{
  "experts_per_token": 8,
  "d_shared_expert": 192,
  "normalize_top_k": true,
  "balance_bias": true,
  "router_noise": 0.3
}
Below are experts of layer 5 (counted from 0) of a mixture-of-experts language model. Rows are named router (the router's row for the expert), gate (a neuron's input weights, with its number), up (a neuron's input weights, with its number) and show model dimensions 0-79. Each number is 128 + 24 x the weight over its row's rms, rounded and kept within 0 to 255. Numbers have three digits each.
After each expert's rows: a language model's description of what the expert responds to. This comes from a sample of Wikipedia text that the model never trained on.

# expert 30
router:171102123100107164132127128126117082115169109124136096151108098158124150114155106130120121119135134100129116126103151132132194160137128087146116111125154087152101133145132123181137142123148103094145114108153144144143122148158115119115152112
gate0:134115140146141142136109130138146132162120116148130154120189111174128108095137119141130163148165175130145148169104095122090124131132191151180124111116140143144117111137105103172128121083157118128120172133151083152132150117145151146120161138
up0:130136105140126131143148134100159112112118152106115099130070122086089136140098126100124119118114077118109167077134126140151138152140114103120136146155112118166103145127173122070107150131090148124161109143109126135098085118132109168133111136
gate1:118144157104137151125105146155190107096131113066127112107139153122133147109108153117126138147163137153116104112137112130139114126150141128145119129132151124168118095148154119119096156127121149111117109090127120149114149146139165125118099157
up1:153087102139094141109112096126104139153119124146086110161080134125145116124093086094110124109141134090128165135174136177101155134112096086148105089102108146115178125109096158110139093117116092183179118151116137090118154103091092171148155095
gate2:137098126198105149101143109122155084134145111099169131155090092144123096134152118119111137117134118142160144154105095137122148083112109113121106103128154119162099151130151115119129071162163138174130125124134117117136117151121109167161108122
up2:116141125117115134117153137114157114153127190150100130091109151061141151157114155137146153162144139137134117116154126121140152142129135137135124153186110093084115136126135152159107138138087183104121116150109143143125123120135182131115116163
gate3:118142162118109148143144127152146121157164141174135118189104143183121113142150119106138098115097130144146106107140141146114113091121088118114125125172186087181124154120135120094159119128149094080124126119123119146121136140140076147136115118
up3:106129079137146102107116139106107160104083110129124132117144149086130138140095123143086143129121100127113127140135102121133121164141131147117126133119118180072115085130131146136097141108088152152108147154126149127157129120118164161127120135
gate4:107119121083137144183167105160141107122097091117160110119128112144131117080138108110141154111108203087128110125098120117171162146146112116116114132121125109111153115117129141098132163146125118124127123115150132138170110158141165084133127145
up4:140103138136112134104102150119141128132185173130133160148106156109151128165129153139122125127154053139119154148146114164077099123120102161132118115115129139133135110126146107146119089123129119137125128146106105135090188118116128169132138150
gate5:132098133110084114132150129133124088110143116090099137200114139177164135135123153140090143125117126117155114101116140147133113134100153138140119135153115090149112165102089137153135126103143124115147162115130123159100149123159078074181112127
up5:112110156128121103151101132122121131122134147110127136141154136118072161148164135137168132153119123109119133130165168106151143102122132129123099143117097141126132137094131107159119099196076168121163137134112119112097129136146124132071133104
Place words and connectors inside locations and competition names, such as in, County, Province, League, Cup, and coordinate separators.

# expert 7
router:176143089071109159147103150138098122119071126143082104120121132135114106093105166131135093191129137129152158128106101141103133170115098140145153135106176137127128115139108114125145101111127118115136119138109136108126146141154147141153148152
gate0:155110114143138096154141096118127086150105126161170149102154089137134145136116104149147163133155140115141166180091117157095114131124146137154118108108143113114170126140103130205111136128178132137136124105177094151143159135134138135137144109
up0:101160127143135148122136158137132131104134133104098113154105151123136141110131112106110100111141120122122111061152140100145154139124126136103130165150121136169097115125166111049112137130061111106125132135070149104119125125140104146153114161
gate1:165118136094138136148108131127154097159121096091105096154177105092139162112107171127136164138126125155110118112197123139106119150190167132125078126130155126163146125141154100108122133119120142134131136147125128141104125112136165122113099124
up1:151130126168099152122149104135100156135107141137081163131106139148120112091098109123122146108198140109144138136120106186117150127098045129155140132097119157102130140125129151126152123169135070166135158087118117117126103114124132151120182146
gate2:144143078110093126158150171142181085109162118069138108140091142120170134103146123095135170121143157144139115166132083175117161093097128084126096108141162084165121120136144116145130111123102127168147126155120152126141132156126104155120125150
up2:109152136182143152126105138138157118147133163084128159109126093108156131150141112143129165109130127122170135129124123120112146108159095134141127130154135083143095167160137143098102109181101176103104110130126145106096129155145139119101126130
gate3:134108131105124112112131107153130151153119165143145089192126094134102095150085172109143110098104153134130111133138133132117120135135060125124129099124143146133086106153135066144147130105168127102136132135101121130130100113096096160116144165
up3:113150107130130172127139155083133121116159117124117135094132160120144150144171080121119142134124079128114140116123082127128143107127187129107140130151116130124162132114120169150085154140091110139127120128147151144143171129160136123131107096
gate4:111128099097136136145142131175123145117159124128108137128110152176170111115166080119128124100132145114155094114126144128179119146130091101114150119099124107110164120144135125089126115128125162146128107138111116155159118111159166115129166183
up4:127111156145123136117094144107139117120120151108141121140164121107120127134123194128141118155129103105148173151113119173084134121149113170138106149163125151098108109135139127154140126136136109130123117118151093128105147160088124122116114110
gate5:138103112142140111116171107081108108156136095116135165161080113152137149130121119127106105130139148124118086146115137169123114165086141122145121123147121114129148098100098125144155137081176123135115088136132133099117121150146137080181119125
up5:151128131116141107103082125135112096149115122140110140154152126168085132141139132142118096153153121102115124111155113083128155116149132132109148110153090122108116103145159135146095141163142142153161170121131106141108165094138126132128144120
Pipes, equals signs, dashes and semicolons opening list items or table cells in squad tables, credits and cast lists, e.g. | DF, - Russ.

# expert 63
router:133107121126092163127133146099099134130148101123119155148120112147105143136142117105155121091161129124142131127139092069096144099153137121136148120126148104112129107146163133143148121144147146142155143122112142118081125114150094107123137143
gate0:155105087149147079159084142157130095146124137149135114118168131177184120180143110096102143144152154119128139148132134087102142143146155131158113112120171161096145120154112088161120118114160122131169139112162092160141127149146133117106147129
up0:086141191130133138110144142134145136126116133096113153129083110063090142089114124142145126109102098115138146086134132137133123129130130138131141166116078119197137127124120141116149157105123123107086138180121125076101104126131104161149092110
gate1:169148150124151155107102149101167095145139124093116101134153125074162134112129152151138103126123108114133103095152104130088131103183148138123122130122141101154103113155184104135148118107141137142096152101174130107113122132141165113103091130
up1:122115101153133138117161076099146108163083151155132103136113105130069108115079110110117068173165149127124143190116102187127121114131097118127138117122116157098162121101149143109129100132149141135140130133085097125143110083103115135113150169
gate2:120122128181111132135147144125143122169110107112113149102109091137131141095117148107139145142158135176151151171104132155145119125129121138139135129130137111149136121118153115108161142170121186176134123124118107113133136158108158153112159155
up2:135150150184116166120125125125161135182117130117113135098130085111169148114090155098174163122168127159173140154127149118133136136160111155141137163134100089122120122125135134121149174157099163174140116144127111113130145134127190161125153165
gate3:122128152132114137124131114152175158172155165152106137153087103141102124174137155140133080100106147103147103107117121142109135110107074099126102116137132125124092106124166085116147144120165108121123132110109124117125105134153059133129098155
up3:115134095140142123137133137093079140116114080095139094149134155102126104125132120102100159129117115162106130154137108160134132163151166164099158132126133141121138144125083161144125115108112155130112103123134154144151156162118169160126131129
gate4:098150134100115114135103134141141124165135106139111114120126164155133138124137110107101133119100159131157122108174130099145120132166132091109165139138071090115134126174139114128121182117138145131111092144134166140169115135115133111137128161
up4:135102141119131158117128172120147136099132137108186141152133105132119137119139163118171119160153108106121120144103141156126138139096127198162108143143181155098129120128161121130147092146121115142116172153136090133108155168137140147132125155
gate5:121054090140110108177140098125119101148133089122097179163105094147135128185094128135115087095135155153100144116106165136101095166143098096141087108139087135143132130125110146135157173067159123171125107126102147100109132145145147128143135125
up5:128104092101162102155097137124097145159144111141118171148141078154090130205125138159118113126160122128117157120116129108140147122153125124092097115124095134141167120114131127130115130156140138125168158138100150093088140140131127129124181115
Prepositions introducing places, times or institutions, mostly "in", "at", "from", "on", as in reached in, at this location, University of.

# expert 19
router:064121184066147162103142178113158111126144189094131188141107104120121094156134130121149116136166121093132113152226110136079153114125174141135108099136118115116142100136128073122146163115111141137126175111172118127141109085143151097143116153
gate0:155102153092167090134103101147152171177128129143124148091141091116127117134125137144095129134139163117136167189137127127106131157149130121148168084099137181084184173135109101190133146081157127130111115101159078133138131123146113113114143148
up0:068112099139143169133142126109119082112133143097153126155114151101119149121108097111125115153137128149111128066125146120148139125144134111123136183108092120175102081128125124086090127132098125122162130147110157096115122141108101127177111117
gate1:102127117105178136091103139162129121122104125089115128126172114119147104125105153130126105114132125142160094146176114144131123129171162152119118129080163113148102102162121100128108174139128123130135160124161151177129100147112146109110109130
up1:173113155131109133148130130117107130127134142139143108145120158152130128112113116140099129123144129104098156075128127157106121114065090105156108141164127147103150172081161154101128060120113101177129083130122121070138138098145120181101177109
gate2:100110114138127113090166160142187095105130141083117184119086110110145111101133162086074122128136159121161149140143120157133126082097135134112119100133160114129161125132134113124163130148075153134136123122113131123108168145094111131144126130
up2:116134160143124170125186103100179084154081174102097148115095115108233160103101118106118141129164137127156093146157127121111137092145098170117103110152112108109118147149129153125129120145109164159113120112112100182123073156113128164113118140
gate3:175152165139119129099139110148136171145181172129143108155143154151090098156102162115146106111142142132121062120106146090145115101134111132110172121113122128148112142092161124166137122109142127099153116130159129162137127155164098133137110159
up3:093096126157151158125127125121110125098128095103172085114071130143152114135109123141095159139105121151116175140145113174126144128143139154131157143158145122087150123130141151138116146164161149109106118123104127096132127112109144133149130133
gate4:110138099106129148136118113151142135118122127095130122118135131166152138132138116129121141116132169117150089146137110128163121163168095108130103121134064099131195142131125142110126154095103105146114082168127135142160118180133152117126169181
up4:163105148119115117119122166147142109127156124146153107149155168111102129111140161086143116126157092134142172121125137151089154120086116164166142130138180139097088068134143097146112096145140115126137167135140088137091156134123101131128106130
gate5:169090112109093134126158104124110108078140100130083181164101131164123118169139107095150097134140143100141083134131134135126108162107115103160113148138115142134122138132104125146137137102133126108114136132084129104108139141142120109140134158
up5:126177158115146153158114105140091089167134134157111121117126145153082138153111159150165132172129138128127109131169140130176158131124124141144128146134105144109145084127155124126112107145130144107146133131137119134091182151128125109106143147
Sentence-final periods, word endings carrying a period, paragraph breaks, and clause links like ", but" and ", the" in prose.

# expert 46
router:149151124115120118171137151137085141137162123126097138109084147156136059144099111117150134104150120145148120114106175115110115110173089127119168096159153093107074113150110113145104132167153143088110140155078119115135098133146125146133121096
gate0:145120100113110106155119143101134131153126140142133137117153091165111112150118101099150120118140152107151157172117099120091134104139135111166154109153166114090164129143140098199167150115159112143144135108154082122142122139137104116104144152
up0:109118162191134150149133139146152089101116146100096116124089166088138156096137119146111101125106112132088142071119148133158132148128129161119110167118106146185119106115140136076090116152075122112159116120112154128111134117154112148150106112
gate1:121093103116150138117082136114142131124117110113088107123160129134163131126116123128092138108144137137131144140167119098116124129195149120126149142135190088199151116146173113105124127142134149108092133146158155142086126181124149093145109116
up1:172136128142107164148147132117101130123064110153117168131120142145099134111123101098127135120141117131145134164130104172128134143107093134119109104141118156111128163107134089115122109108123097162180169127084126110110114108147100174166140123
gate2:140171108156146117119153102162155083194137149090161127136074134138128081115134113144131115108137140153140144157108062147140101127102109108141131089115143072170126132105166110118129103143133179126115126111125107102129110144126126118138107150
up2:172127154152089175094128136138142103146124121135107141104137113121156128137095135090137136166164159139171133120156149102108167095170099145136146151136123122136115150136102119138122128150135169099055109123125136162095120123185160134120099133
gate3:128148138115139138121159105130165166181141158170159143166130109159095102119111132103112107096092127125140045102134147130106116090100072114163132146142160146157102109157114091121120144132122079081123131103097153124137137152160094132115120137
up3:104106099107122113103130096091099117110145095113118134150130144121124128174131130114123164139131120145130183125170102111169140133140140128112146145149168113179131131135121144123118135132086149163102098135145155108102134107156097150128061124
gate4:126130114128130140150124114153155127126128106084115109117121164140148117128146092147160127121139188100122080121109146122148146123162121080125164138127091087106163141114134138120124193089158131144113084135143129156146120140151147110145139141
up4:131097098104098121111091171090120145102168173145193140127134118114114136138142179095145145094124086093142127143142099149122143154100126205146085109150198134100125107120134114178133099174100091122169163163133119121110182140131155112119089169
gate5:183122121152132082111175144109107116140176074128118116175067138147137146123098109122125137116106174113123093146111125167111129149131126108169084142176145103143068121106123148149127148116120135106097079105135138136118145160159152076167118124
up5:122118172106144147147089143128128103099117155141118148118136103148094131162148133123150111151101119147084148111144130117158126121151117123099127149161114135147144143114102121126104156128148119104191124126109121108106138132160135163133156129
Numbers in table cells and semicolon-separated result lists, such as ranks, scores and tallies like 48, 60, 25, %.

# expert 3
router:203122097129112081146116151112122114149072163157105122128087133143105161078095156148141115139143102160123159139110156101142123147162167182117179129149156114074134151116088144133128130138137121133091106109109143100155140098110138124140170099
gate0:156083121099130125155146123110171143132101165143122135129144097130127139129130133114120152191113145119156119140123100123149109112134141131173109103104118098137148137136135109151162137102157115134112115104149084154147133121138090098130160133
up0:080155117170149150108117110122099082142113138102137117125149136129122140113096133154144109063125144121096159116130163127129145184117120130094142161147113144174128103120141154092121121164113109115165156130103162083130122125110150155121082137
gate1:135067136105115122099112110151164137148144138126129097147136127125117110134105140158138148154132103154125091125163111131134146110192153117136131116130141053176134103133138127130140153118137151146115138135153170163123121120135117135110123153
up1:141122121130089135103120117139128142136108178166097125162096153085098091093095121149075126100172067141113141159166136152155123106124090120147114103130114098110131096082116118108149111127126080153137128112105123124117105076109118164140170127
gate2:113163116124097139130180160140163113174167135103140118143083130152109095107127142143111144164130127144149152153110096186137128137100124133144103135131163091127115102104161107107137084129129131139115123116098084105129121141121121169125118139
up2:156170112144137129089138130146136111180124158132124096140117105104146128120118122064153162146174146138139111133138122146124166101145105143182109145150145092128081159129139128141120119131099154110085118142090095163128150093154144144116106158
gate3:130131155127140113138136105148171152164140153185138131132135157135110098125118142130121125117130151128101075124139148136140133082113089177118111115146135157156102115109147090116121143119134137102125129154107109160129136145108081166086134123
up3:091117090090128152117114149072099132130106096113146141143102118116145132156154139093115152110102099136133160120160114117129089153172152103123144103116103129108123128129111166142140126111100138168101120092142158096112143120110118115145096155
gate4:092126117085095137133118087154165119148096118100109081122126155166127137134114102122108101146128181125152104140117160127162119151151131091124111139115118110095176131126139120117121177125111111158113105114123133161161112145138171167147169155
up4:148121126130129146097089175112148118116177165153176194140165135119136138098126163106146135107148107129131136147152089154071159123122123171155137134133117129110103099117161120148133122140143107147133157140169124086113159149135126120117119153
gate5:151098106146144115151191105095107113139152103119109164161094149162151120144064125137115107103108165149131084109104132164100132109144134104149120101162119117158103126107096148153160134102170104121121088117118135111138153160138112083143104135
up5:135157183117124099145074140152121174124144137150121108141122106103104155165159112150146126136131094107110169151150139097168123143131121156127120145127098129117125126149153102142120119174113146121148144107126115133064159136178146159140124128
Digit pieces completing numbers in tables and dates, especially year endings after a leading 1 or 2, like 2'019', 1'969', July '30'.

# expert 48
router:174144169103125154157142108085095130130138090134106136151113119129172134127135123128128095126159184161141074130073091118145154157133139083147092103160160157114133127145110139132118123120137117134119146199129116136123142137106127111142145129
gate0:152099152118154126149110110124156123156099113119146134101144105147152149146092109103117119135175143127159140124129126153111120144150162108124116135150149162115155126116132119170177136117176101153115126153162099143140114132130083109146159105
up0:107134111187111138141124147131122115108139170122123120138088135107091138086149111125153157116108116138098142120132116100136114147124090147158128127109103102148138096145148131095072118132076162097157128115102144118130161146124146143120105155
gate1:150144167087127128094113157131161143120150121111131112151147118127123147161114152157133162098152132128131096104194119116101166129175193147125099171144159113147137123123198099113107106105165119133088115133132087142125097151115128129121089129
up1:152144113125124154137126110142109099118140138171124154165106127114072145136101106140079141123218172114132174144140109156150138142084092140164122133157119161119161140109145129118156096116145122161149121129142098100113105093131096162117197157
gate2:148149067127090136126147182120139066121135106116136114130078145131151142107150157131118113111140160173178142157114068124158150093124125118110129126119168103146116122094170098124133086157135181131146112147133110090109153153127129135151093116
up2:174194160140101153124100120109126109169126166101134128094091135051119147117125097117154124125141146134176105131130146116126146090156142133132095111110111105139088141142156114162112127158124178110103065168119145133150111117126132152124075126
gate3:137146153109150153131150127127132145178150173146151138142123131143094088148123132105108124139119145150142078106079133121120115136115054108144113121139181142136108131114111088092137130120136113098154101112129129152155120148145086095119117131
up3:111152083120131166127131119115106140122157071079115109123094138132158140169135110095124140093128126130110136124145093131143121140143148129132149152114122141135154103117130166149099136136109156135111130151127149103142124134154120129146124165
gate4:124150111132162159143107116144129103150165136108131113156118120128164118149127119150118114133085158114165091090141115144163128157185152109117137187114106087110168122107133179109148141135124143145131110133136116157125125148093152112156158144
up4:159126128164153128108102175151113135144156148151133161171123130107128120114133138136164118118156070111119141115111120122102151167113102164152139158132145125093136101133148138123148128174124127127130176131131114143134142116100127128159128142
gate5:132079108147101098136150114090111069160132100070154159115114132148113137122130126146146100095142117123139120146128142155113134144133141127174120123159110103140121116126109145141157151028192120166113124079095114145104128178161119119151122134
up5:144165132110166080159099108125120078148102154107115106139150123170113142169153138151141125153091116107120110143151118082175140116124131135120126142155094114134152104107133124148124090119100150126172141131098120127106171138153133139141148090
Words linking teams or contestants in sports results, such as against, lost to, defeated, v., and W/L or position table cells.

# expert 18
router:155149112143101126140148111106123108139129115124113098151099092108158156145122115134150149101185077185093166135130141111162089160115121120140153102107117086074142151144098103124150142132145097117150126118111140124151157122151132119111166110
gate0:140131131139151148165106146136165115119102141096178150120158090142139139128104118112145150170159126121140138132088161155152118130133150118150142125125137125096142132131113114213173151125157087150115133112169096136146156119147132100116124106
up0:124091156158118133107121139134127119090142144154114106131110153079133129083135129094122135106124114123125151096158125122131143149184110124106099144136100144147133119147163155096077085131100142084114113127136143123108132152119115147147085155
gate1:139112153131106151107109119097147123122107140094123069172120133103170132116143156129150146100122074132128133107172139113126118149200145147126139133126110127158165116128145143126134122139151109129090128126136159147123142128160146084104085160
up1:148111099149067142133124118082080121142127121111138108169092132103143136090145102126122136126135072118104153146141132159140099137108097151179143096126090149105180106103147143123126078164135086133116165116120136123126126098110144095143163157
gate2:083092101158107125107129130169136146159123132135143099160119122104153155137168099171113104130112132157130131182146095203153111119116111116117119123144139103109137119135145087143110098168164161161122099095117130107140100135108127152144161089
up2:134193184141150176127149116101150089148125151126144146088081107117150090117092165081151175123158152141164088103187127112111172095103145144145108106129134104136117131107138142136128101152075166113130137154106133147106144163141130131094102173
gate3:129149136127147106118156103143125164209143156174136115176108117083099114109132153077153110113112112124152089101119128134076093081152101126124130073103178168112102085115169101139145118123135124090137121110117147172115136125132072121118100153
up3:126132094125136155118139134104105113141158125086125140122129126079098102149150148109116127124150108127110127122155113115109109139155140134087133120138130169104123128090132121191105094114135127158069121144124164121134106129114119140136115154
gate4:118142110115082114128125127159134116131103101111128136131104137160154119144189112110126105099121161121095092097147122127145106160123078092143134100141092054128152116164132137101145155125112110152115081130129131179152134146126156148166161147
up4:117113160129150170107117150147162108120160157102130155145151118118125128103087165114139148144175129129169154175125128171121142120114135158135154154115156172129132138097151104161121125131138115140123132178127117128129159133126131131111119147
gate5:110087145134131099125178138123108081109112076140135137160104141189123121119121125112119092093130123108118096105117145144099121168132151110147136156161114107175145130122086163161139164059156110100102106099125119149123145113125083112154078116
up5:130164168140126130129079101152122156145157147148124105123150150135112141171138124125136161143098131120108138155137126146164133117128118128136109098122106168107114106110148090159131113172119151138152126152129107117072159154138153138128136090
Trailing digit chunks after a leading 1 or 2 in years and decimals, such as 1693, 1966, 2020, .583, 000.

# expert 39
router:087102102132084163159136112148147108154108124163164113141129134110151143150128160131123127128117116172142136074110126138146090148103147155110146124149104100138129167128126124176116114122141118187111089138105150114155145124122181089119124141
gate0:159119153098139138162112142155156135122087144143098150135131113155105153118070137096138172099166133115116190136128105115120156143112111102177158091126151094130163125132101138198139165130149148133135133113137089130116125105170131083130172125
up0:111137140159097114130130105148136092099114123108121111125131134078094119110153119116127107139141115127144127065166121146144123110142128138117146136121115116151104111115191095076094109102101141146131113155087144110120113135135091196126108138
gate1:087101147072149136131082110146137099147110109126155102122153134117130100120147180142135128120130125183135139099128090108152082163161165164140146129156146104170123132159127121140115158166136137104123128129150153137109127122143142100129140127
up1:119113109125116167131100093132116136160084124168124083142137137127117115116131141101088118113142153146132130137135125154146082123111097166175169086137117126112122142142107124109111109143121080139150139122123120097125153097133146119129151101
gate2:128121109142095176123160122143165137162107123089112129119139129124156145153131151130079129130132137158130119154133116168126140090110133150110116112138120111134126161127159141112116081132108180151153100111122092123158151181079182118130151137
up2:118120133107161163116134128130159116128141173123112148126142100147158143147110140139153164103164122139138132134185105144131139122133151133144081115132132075124098141115163135121089121127106152172118089176123118144155112127188161122164153103
gate3:123140146146124123131109127152191123184124144139157144172134118150146102143081132158152122090099133145113053095122142153101131092113092139115117105135143150130122152099140081128140127141128102125143116141079143136152135146136123137145100133
up3:101161110129131124139151134096082134111181102101155124110102144117109134146115141098096160137096122105101159149169091172143105155121181136122155156157119127134099145157132134107107118087134126162083118138132137121126135133101138151107132146
gate4:134175096107130179129150118145139103138116139092126104149112177173161108122142137087123124076085145099137102123119100134154132132142130107122126138136085093123141166151116151129140137104141114153164096136110142127154145190146160116137160209
up4:121102175129118090108095121163158108126145123109119148102134088095126148148122135131168112142183113132140133139119131122121118158092140143138101107144174158130141128102147114128138135112132135113099152141155093167112128117081126137148151120
gate5:133062142177110113141157094111093138140114104122130137125096114146168130141135092099103127135150147124126099102108122155083121133140112140166159106192123131150097156134095115157134134058128124121125086111137115139100143147168146103139113136
up5:148190114091146086166090133134114126119159123168127135112130144137087128156126152163156132170090135080086099155120129113185114113127137132129105111132097161123129064144128153155131129152148151118177147126100132114125144153143112139135134100
Decimal and thousands-group digits, closing parentheses and quotes, and units like million, km, % in tables, such as 48.'12', 58.'2'.

# expert 35
router:070132100105144132105111116162150137165133124121173150153126161143153152144119106095140128113100102168114133113160159138057146104123120162113129134128093120149120176100160110162137131121103111189105115175141128125128128121117129142127141135
gate0:162143110141154144115134158112160115182147127150150139126141126128108126153102099119130137135116139112118170117155099144106149112143107112128150132137137134118173147102090138189148148117165107171133116144191086118154145109137123110124111125
up0:089119161139094125142134130143118096082086129118071122119127129117128152087143142115121126106152124128125121113111132142145116140137131143121113151120114122154112117148153123085104124106079130089129141124072136124096103142114128167151123116
gate1:106128137095161153146140131129140099125144146077139146121150136133147151138105124102123137090096079151121129099144117128105123143149137097129126140130171105169126089139141139120110131110115185131104140149123153147093137122146157108127116132
up1:154116130139090165134097106124081121135126136143139150131135149123113127149125093127114094121118093117114152150149133147125123114113086117169111127113152131120144104119126136070097104146115099128120110141085132105105116083129168098139177168
gate2:117127114138101105132134149171180079136121134099199149147129131118147125117118137133119152112130126156144146153151129137128116085123092118112101084142154081138074156141164126151156100172099173158174112113110099119131130137115149118094122131
up2:130122137127125192131107101138171143172101152072162170097131166081157142153125099104136179113132140120157140135138112105145164111144109132100132101119150108086103120187164132134132110118127178074100127104099132169164127115106162100135122130
gate3:138144130127170142130115118151193175161105119117148139198119139107097128101126128141123096129090146096112094086122137148065112108106095103126157139159105148155159146101169090091155170132160096140137102098104126135138153152179110133129125138
up3:117131114154121137134144116105120120085137095140154118119180160113144117135169154084091166099103097120107115091132098158154120125163131132112140109165132151137137133123109179152116120124115144141100107103122143116123157158112120156126109147
gate4:118159120087127163122113121135138153161160115094133138123120138150140147135124106099122128136117156097164075112143154118146154181167128113148153141126108107111143142147120119137100178157121116141131111182116149149149148165137154136161133179
up4:167108123130101171108106173152134120108156158119148149147115159140136145138100136097160111098130081122134129125130115129110178154122121158149155108148151125125118136116140118145113108171119113133148137169127108140103166135122103100148155136
gate5:133094096129122105140151089134102108110164112104140192161098109107137123142109121116152128137126166117123135144160144176107102108132159128173080146129098135148078124138089174158123169101178110129099104074109146140084123166170156114154124136
up5:143135105101122108140084096132119119139144123127127183165118111134100137151115118099159132151104141095123158158134136139131144112119155153155094145139108128134120121129108155152133130123148123117109121100103148151098139170178147143131134159
Inner and final pieces of longer words, such as ic in replication, ject in trajectory, able, ed, ation.

# expert 12
router:182108077104097126128108148106120133167106156146096107120092123098118126095107097126084155163170138079115103133124139164144157168141155131107077155125118104138127129143155141141135161137157150085130073143121110111137103168149140141100091120
gate0:139114120114120105124123141115130093134105137134136112100134120174099152123109127118133153127148135084133184147121103134117146141151130131162174129120114132094117147130134123178155158093165136119162123121155077109177131115095144119143154122
up0:126144147131119149125140123118136129109116117135144148146102129094143145097138092126152144096073130151121132057121111120125110143111097133124090123119159133172165080171097157101089097139085140147141137094112145099113131147145118131134119128
gate1:133146133099124133098117157132152088141118102088118090114161125138180138123111146131115159147142121158112093124156079139122127141177141143119121155131175115146135136153156098123141122148124149127122125149176112153125097145123134095120097127
up1:163092118107129155144159084119087147125103140128126165098129148135094114123117069127112117124154091107122161130141095140159142098083092101130132132114137137088181153104115132115117108132119083138123147106052134116128161091096134166123196100
gate2:154111098149116134134146169131151100113139166109146118130120143137094144110137127131109145133132158149163145129104068156156149100127096123120086103140151143130083167092175119103113100181106162138135130173177141146096152163123135143135120129
up2:175123095117107139130151129120166123175131137131104148110128129123156131122137105118148174121105138187151128137159109124071158111111120171133078152146125102137140163106130139121130117157095191121137111126171139160127118143125126160148105105
gate3:115126128119127130103134111150146174144141156138183102177126123132091121121119107122116115102119117124155077049118148099137128123078076118120126105149137132147107117132147105070128149160143133118135150092131166115132145166148082164077105148
up3:104146063126142141097147133073100112109159093072147090145120158136172152146146117099101125149106124091089126136166115133144147125147134150104083106135136147117144118102106157143106123096111085165107121092149179096139120132145108103120139145
gate4:145120108077129132142128093134130127160135119125083111148136142135110104179122133139119100127098148139139095121118140139174117141151095126140126144097115073125154106103138114130113185101107122153110091129122147143118106117119222131142143162
up4:147108135123112101098104175182155123120126141138150116099134152098150148126149154121144133104133081134121153105138113126136129097118105170154138101153201117120106103106145145123091129162113121160124148143131103136120142122096164092141140146
gate5:147093126135125141134163132095120120122098088124107121129096128157154148099132132117142115122116148123109107151132127166129115152148129098164080103142123117144085152132121141125111168099152087142137101085087129145068155126174128122148089134
up5:121120146136134117134067138139149132124124124113163138130148108138100127168136127143131137178149123139108133118126129106146156140140114147110119119150094100156112116148139114157115145163090150123125167099113111166105140143159128129108143090
Seconds and decimal digits inside geographic coordinates like 84°51′06″ or 8.917°E, plus scattered prose words such as remained, serious, directly.

# expert 49
router:197149123125105170125119126121098118098093098133152083125124164176121169084136157065164124159071112073121121110129147120155134146132168121082111153136124112106116127132115136147135131121120097113109112136110146109127171134160144136093130111
gate0:141100157121142124168138114079178100146106147125118142107162109143140123133107128139139139133156144130141141170128122110128132143143161125165157107112150130117151123193119138190161154113126104135140140108170059170140130141125123081132139108
up0:098130118182130126115123172153125095128144138095138097102076138093131156118126097126136139112105119141073151061131136124140136161118127135122118187129122136185095113104145126063100128146103142104151130178090145117118147104142119165154096137
gate1:131109134099102153113095158111117099144100133079124119102144158107159147109120146113133118112129127133143060105155101122126126120188164146143094157129134133164120140120147103123130131074087125156113122118129115176112123112135143108141090122
up1:135127146128140165134136065116128135119121140151126089133116120148112097112083090161119117142183136094117191141136126169112158138099096108157132079110129141098160131127155143113144100157156105131115151146133141103125106131118130144114198172
gate2:167121105130110124112153143159145094166130093071135097161083133119124127129141096125102114147132178156171110168127090167132109099095149133104069111129161141153129135114163103123137126163137140153155126143105112115152124170118121114122110151
up2:146120134124109155099147148120155100168144156101140129118095132125128114121141112118145145125158198154183088131144104136131146100154120155129101130174124098114102140135124152138141133134116184130139115153117121104109100112144164155135099157
gate3:110128132133117133098098170158160160195111143154133112190114149141103071144114213137120116133112137149129055115139153094112153105118100102136119119157131133145108119120104105096151132118128110122153120126115101135160138140115064151116097120
up3:107136147133140114169173104085107131096132068116147101105124140093161145121113093077112158105107110132115162142135084170154082143145113149113129117113139141120147138165134167151079153148115129115115126099131147165132120112107162126138127175
gate4:126137150116121122141133104119149101129147147124118135144132126150147132158144120123140121098114183114166093122118144128148099157153141097138162146124095102131189124142141177125123171133137131148134095143135116164152111153140170103137143181
up4:115113144134114163115101168162163134133133133116171099124124179124138138094114159119137152163145108121152164156142112152109175129110090163143101122150159168113073105115121071163121134137117126129132166164155124128106162139109117133140114128
gate5:131095124180117130124171122075080126135134086150073150188088142146147139104140106134138140041111119117121100117139159168099137142122143125142095138137147094129129167110091148139138178094175135144120105115106123132106161118121124110145114110
up5:131160189172105130144120145168093147136108144167139143170145123173064199116156110144164119131114093086117136128165151153139161119137176137104154097129097113128156129119108124158134151167116150135148131137108160112098131094141136134132131134
Pipes and the capitalized word piece starting a table cell, in sports results, place tables and other wiki tables, e.g. | Red Sox.